From a checkpoint of a small mixture-of-experts model trained on Wikipedia.
Size: width 256, vocabulary 8192, 63.9M parameters.
Experts: 128 experts in each of 9 layers, 64 SwiGLU neurons an expert, 4 picks a token, a softmax router, a shared expert of 64 neurons.
Training: a variant of SOAP for the experts, 663M tokens, 4661 steps.
Below are experts of layer 4 (counted from 0) of a mixture-of-experts language model. Rows are named router (the router's row for the expert), gate (a neuron's input weights, with its number), up (a neuron's input weights, with its number), down (a neuron's output weights, with its number) and show model dimensions 192-255. Each number is 128 + 24 x the weight over its row's rms, rounded and kept within 0 to 255. Numbers have three digits each.
After each expert's rows: a language model's description of what the expert responds to; "mostly gets" lists some tokens that are sent to it at least half of the time. This comes from a sample of Wikipedia text that the model never trained on.

# expert 58
router:151152147114125157109147139147152171118172135120150120110098137091089123118107146163105144161155127147090169094120123094118111109136113114119126153131163120122143142166134124144101126147115097
gate0:165131134139085119153101115131111132116157089114126072140140123094128144146111123172126130174143115118108137097130119105082126109105125099159117162135152126078092164127180102103137108130118114
up0:129130131121160114103134123140152136122118153157124173120124138159126113097117137078117128106111138082152126142153173178160116145177110172085151144137116111183147099127116160125101154143119140
down0:102110143137137121132127107139135138124155097128179112140069117131113130130118147113151110149126127133100133111090134096108131064133101109146115133116171067088119147105147157138131094129139108
gate1:141144143097142101107129168135154136123159145132149113135137099163123151128111198113115072140142111152113117063135100139150139107117104104102096121120159124140137126152164140140110116125179098
up1:125106119186169146161127097135103120161102095123122135150113168098120112150137096123131173146116135084133107215136173130112108140138144141108139133134106147117109132110099105117164146109095151
down1:146144102122100094119119158132081128105114131116116128121098161185135135117101097153130154148107143091130107155121116152112119161134124125124138103156119130107101130133156159164150155125136156
gate2:152131161127130099103162101092130121108154139112123144097112111143144153112150104147157136147128142096110195148127113106117125100134139125141128120184087157145146137167129098090158101085082078
up2:148138153141138109123166114091131130109157128107141126088119102129148149108147117154141144142126143084107179150139122102095125103134151148143111116175081151139162118140124107101163103081087089
down2:171134150124113068137121135130086151115136110135126135134147123154109085164109127106166117110106103097103089159150177107123138129140146082123132117112093123147173133118142112101145112130152100
gate3:129155108129139146121167130079156126113123127120081117096106113057116092139145125108130129137106123154121154093108069131109124139128155160133117145168146198117143157101106104097119139114086136
up3:132152092090157159126161136102154132131124116153102131112132076057110064141134123156121138132127127169133117092122126137117136124114159170129092144152154149140142152117124131075125127111109126
down3:130134075160133170148122137132136126129129148153131098126172115102130132127111140178158123158098123171157119101117108137117112127142158140157101161094095163096148165119116173116136180149127148
It responds to: Word-start pieces after hyphens
mostly gets: "conf", "Ex", "Ch", "Le", "Se", "Pro"

# expert 36
router:127106122131094134172131131103113119128093039139154102174108131142128098107117134091130134104154126136115157103175152143122088134143124099160122116094142100131117139107115131179122084129095139
gate0:103152102148096132144117138130100152061132131123155147088179115128131097105165132101113108133104131099124137096163125170130100101142165131124164148116135089134185113110130137160117115156111126
up0:189109164115147101117136123090172115150132113156105092155069137135144148121126172128131161125101121138120149160113103091157111155134115134150125140166106136139107134126131147092087152100142130
down0:130139111132093104176154109110123074121147139106093143127132109130081174093133141083158120127120115069134116122123101134161161123123113114181156127166116133169163125113119153123123116134165132
gate1:148116129147096132160137128103130132104128131133133143155135131106112113124173137106114178131164125153110102115135146082158183137128087141162082105110232137131141130151157113142130107120117133
up1:108107148142129146081144128092116156185139127142131114105103145166118120147129121124157135114116092118128153108127135163125116089137118126149144116107046159140156096110112148150144115094153129
down1:139126162096104113125122130125136155132171138147110150150181134084113110138113075178105109139139140128145111148125114148094157180131103158114127149076140183135161095140091132099111157136141101
gate2:088143144130097177100125125134162131122145088148133148153120066096141066096148135097083118126098116141151110100157075126100080136137126098125093147114117147121097122139147143124115143175102103
up2:092137176106091195120166105112146143130115102152146135175103085107114097115130110060120150128102128148124131088152071109134106116160131128138128157110126113119108109118127123148117110174144077
down2:161137146148124096119110115112119102135127148150103138122104128122156099158141108143169081104127126138178123072105137130165134116131122135087176143111129132153134118141166128111086129182159115
gate3:090115135102162172144119138152125144145149114105142118175195143149112159139103130120146131137133153120078113128126118064168109101117159110169130143120148145115152119105094119121116087157099103
up3:152131170128175126076148098178153123116131131124133143141154098100137123097098125103131163145146153087112151149166121083139179120118130099102153111173124112093099146129140115166112085155133103
down3:135124156082136125085149125136162143105171125099124123138112116106125112098117154110184164106108140151182154124125151126132139156095108160125089129131127138138128125115134110139176152154168165
It responds to: Digits in years
mostly gets: "cent", "cade", "teen", " kind", "mill", " look"

# expert 41
router:130101125127112151099136159119124151118128147118162095142175116122144138154149132163089127116136143107156125132139109123141112117080137105130113085029132143120112091123120152141145124108140119
gate0:129135111125163108100169159147129131134147141168125153145111118143086134128139150107157142118111114102156115147125110132138062113074158138149094079163117093120159141116124116167107093110156163
up0:140134105110155128142170152145125129093152155146140148147121123148093133140108127136132130103133117125129149172135121111122092109098140173140117119170115100110169122120122148175105088092133184
down0:158079180084144119163102081137138139120142133116110090117117091163139116130096135114106151084087132094132105088123151115165120132109133130123120127174119129118130093107145127080134142176134128
gate1:107135122119122099150139153128134139120134132137140138142160076153114091135162110160175134132155103104116117091166099156181136140130145097142124129091139139117141126134140147106163112158152127
up1:113126123108133120138148151105118145106142134117145145142172088116116083131165085166152128132139100089133118092165115152170130137130137110149120143091136141107106125115157153114174096170166121
down1:133116128095133088107067098132121109147146123128112052141148127099127144079129113103142138157137135087143107146095142095157127124125164115130150106093114126127119125123124093126145142117124115
gate2:120140144168102146125161124122129126128110121147116096057128134104148135146106119147096151136106090124111122165129103123135066121095116085104105104161131110146091095103143090149137136100172172
up2:127120123120178087126095125143160112173133102087128157149131145127116073123120162101092150151161130161133142150152148124111186146128139133137135118115124155102140169166130154084153122125116070
down2:191139147152144102163062153140168165139119123108150091142103113172122134110112132153099119140118150130119115161154147181155125155131113122150093111100130161118126128105104130116141120128115126
gate3:133130132146162077138081134176142139163131102144128143097110148136132095109165165140125169179118105127132146120140108153141144123166103092118123136118164101127104134146127135104090155085114130
up3:152103137105112140123119159149130164161129133126151125120146093131117081125180121143147180144132127146105146090174131145175161109114093093153117134102141095116121143148122150105095120124144116
down3:129168101157107106106104144120114129117117143115110122077182123107158087156123109122134176139157119126105118153147131109129136098101101103088106202142137133123166146126128147109092090138145097
It responds to: Digits in quantities
mostly gets: " twenty", " hundred", " thousand", " twelve", " billion", " million"

# expert 54
router:119114140155117105147149140117123152134111109127118095125167119085096099126112152163157159112104105124096135119123090120151108077117167111117138134121112161142124150108122108118124161151114128
gate0:157140132094131148135101123141163107118147091121174189111151067088126115110128103122127120144148141132132159127145158128124140129119137134121094119085167127098112080123152138109131092156102093
up0:106126089143160126134127142117111110152112138132101124134102164159154120167159136152113121133112134132139103127126074111111086160140149117111142144144098143163121140137092142141142125078148179
down0:103164107076152154139125137112150113113164106108127139127081129174131128142092180083118107093076138111178121127158122114102146124130110156127108090153155096178110124141114135093139148139114176
gate1:125111108090150087117125153116134111147185070143103171155084122112143138069155167138167109132124129100126112111163156139132114128122124126091148120119158112201140126143130134098148113166121120
up1:157101119127121087118130115121128139150170124116119155149135131126117108096137168126175101125146158103122114123127137105143092116122099090106160141149161126176146136131126130106105159175112112
down1:136134159135138119130094128141160124136126110124136104126128085139117122140174097083131152137107131143131139144102139144149124152088092125125128111200108145137095170121089126096121122147142154
gate2:131167142144126139096149130053118118110071105183151125115148122137161127109134136152106145127090108098067142150127101115135175122114106115102069141120100140106093137113133110130110105140158121
up2:099086116183165128126138152176123119104128163063136134081115125126145138167140087113108128114111127143182128122110157140126079120180135176141158120080124105106114113136135144104195122130109141
down2:125123116107145156179156121106168134139131092095121103185140116164131147075147087097118142204139148150128116101128111154145104144166125140140141136088131124109072100129101155154178091113105179
gate3:120096105142130144102123144103151113117117102163155161151146132121131114110146084150117123138117111143163117075148106153129122125136125108140093084097135086127139073117134134150118127084074126
up3:155161137117170140163108128142130132128161164090093125090107093157148152140146158105134110082104130113127130180110125136119156141135145188115156149148136158151122162123147159100139104164153148
down3:143119088144147201163122153126119109088139114140142132096142125128130132108165132124119131094112169132130084111130115145135105154125124135126143127126111152143129087140142140109117126101131139
It responds to: Line-initial capital pieces
mostly gets: "On", "See", " Coordinates", " imp", "Com", "Ch"

# expert 61
router:106157147129155128111161089091104086148176142181127137122136194119124107131132118119140098112134088114177082121148107117148140095111132142126134137149116092096083119105143105171143091134151102
gate0:059103110100146129181157140167083144129181110127124162152115123137129131147143147141180147132188092142115095105097146130089149124116135086128171130090144129132132127149142151113108077116142100
up0:154177118151102147108086107103164109139093108085130110135112126112136130104129109104109114130053141107103127108141113133168110154137138148123078112165152137149134131108121092141149190168133149
down0:119183125163154113141133206118141130161144107100128104142102104167143127137160117080102143083161194089134075122115098161124119167125121149126141122122140106125120146114149124156132122128146156
gate1:102090142115105158120141126091122132123145121064119121130142136038130110138124080111108116138158162154140069077105214144137102129126080113109143107107102148154081093134145099137121132118129115
up1:160137123141138095153078147163134107160086121177141103111143111171137095152136114151113159122089129112120191155143058123099120131116138157149088131125134110114180164112107147127146071151117142
down1:152159116120136123115153094127073085105094126152123187113109105112142141134152095138095112127162086118104152098122151122132131106126128144124167149154110147132128085159150121127162165142120094
gate2:156134141120112131117136128143181121132103144151107123179105121122113099134108093100145135106156164131067094120147157116146114132151142117146125190137129128165153133102143126136146130148165156
up2:122123145121083132131149106131154137120101141157116110173105113138103086152085101084143124103169146114076101101123141115172135124170132101173159165137143111166165113083140104149164144135160138
down2:060120117171130093146105123153162162163109110125162098121114074115170115136147126170111161109149126103089172081145141172124150132142116129124136123114149153106136136154120135136131123134078154
gate3:146138156148130115094161096104133083127107144113112093099119124117131142106153117125126120128109131146133118128141064124143106141113122129073124137124124115133126093125176157113169073168140139
up3:106121095119119131156085140183144166129141119130133166158135123129129120131106139125167149127124129138120139137113187123104153125131137131171148131130149152129121175119104105133058189083110123
down3:097122102110142125166113095153190090144118102141155130128157115106139106110117151130149133125133163129111110143129144139127111112137149120123105138149156168116145187165120099110121140085165095
It responds to: Final digits of years
mostly gets: "present", " ago", " FW"

# expert 33
router:096142117142117101124143120166157116134151120133073103151136136142111134129083149153116133172139120138135127160143107116126133118050133120114110125060107163088131134136147111122162144156120108
gate0:091094118137135129110139160094113104130115121115141149152131121115157113100147128137099119115086118146149126148095118125073139157143153142143125089101151123146114117123132164102150074093114162
up0:161191096094148143158094123113103110119135095114169157098134080120145130118154128117116146134109088114090106104124137169125065150122155156106121135112158141147134084145094116140149119105107134
down0:100124181122121112174141146146163124108140149145133146134148132156119138167129129114135112148146123114117119126167109136116155091101105108111133096119125091117140112098198127117131162106113100
gate1:191135137084132108108137131139127127119133161099148125125102080136136215119116147149134178075126098172096120098114121120111120122090128118160121116132139111112108118130140123125095148139147126
up1:144109132090178129110132122118111125110145187128142126131085137133135172109130154143128161088136165189107118148105171128096150116119136151145096163117104109124137108118152113121080130122119129
down1:155098127119124093117137103099107082162134121156133117127152135153104106117106123080115131099125116092160136144121096111139099095125133129124117116103119119107128156068156126124102139162156107
gate2:111076149149109166089146096125133140145080121153103115119137103088125157131113122162109158091144074125089121136148124141115152138086128160170107103118100175126119122127129109130139121111136098
up2:097056114138110158119119136121162131121144116135107145116147141069146156111118149118108143124163076120130103149136136185105137120144148158184122102135116147116144133122148121147150149127184089
down2:122127143135133145129116129172091119095098109146170119133138125139168147093163111162155102127102135140147131142091144127085133118129116076099142166151118140109098186127115132103108114085091172
gate3:133146149121135132146110089170141158122150134088060105136087168115115120136115159068087103146149130127125130172114139092122133107118097143149109119132152070118128132109102115106119160159141132
up3:123064113101094148130155156119096122118091123112156124152141086091121131146128089173151164119123109156107142102147104156133130113138140134175139108121131116128108132131150136129121111121115102
down3:143177136149110124099118101145139115112132109133111142145153135125113147078095103096115113128094113136144093165127109104101156130084188095122114130129127135122115094131111111151138144101103169
It responds to: Name-initial capital pieces
mostly gets: " Lu", " Cha", " Ha", " Ka", " Sch", " Ni"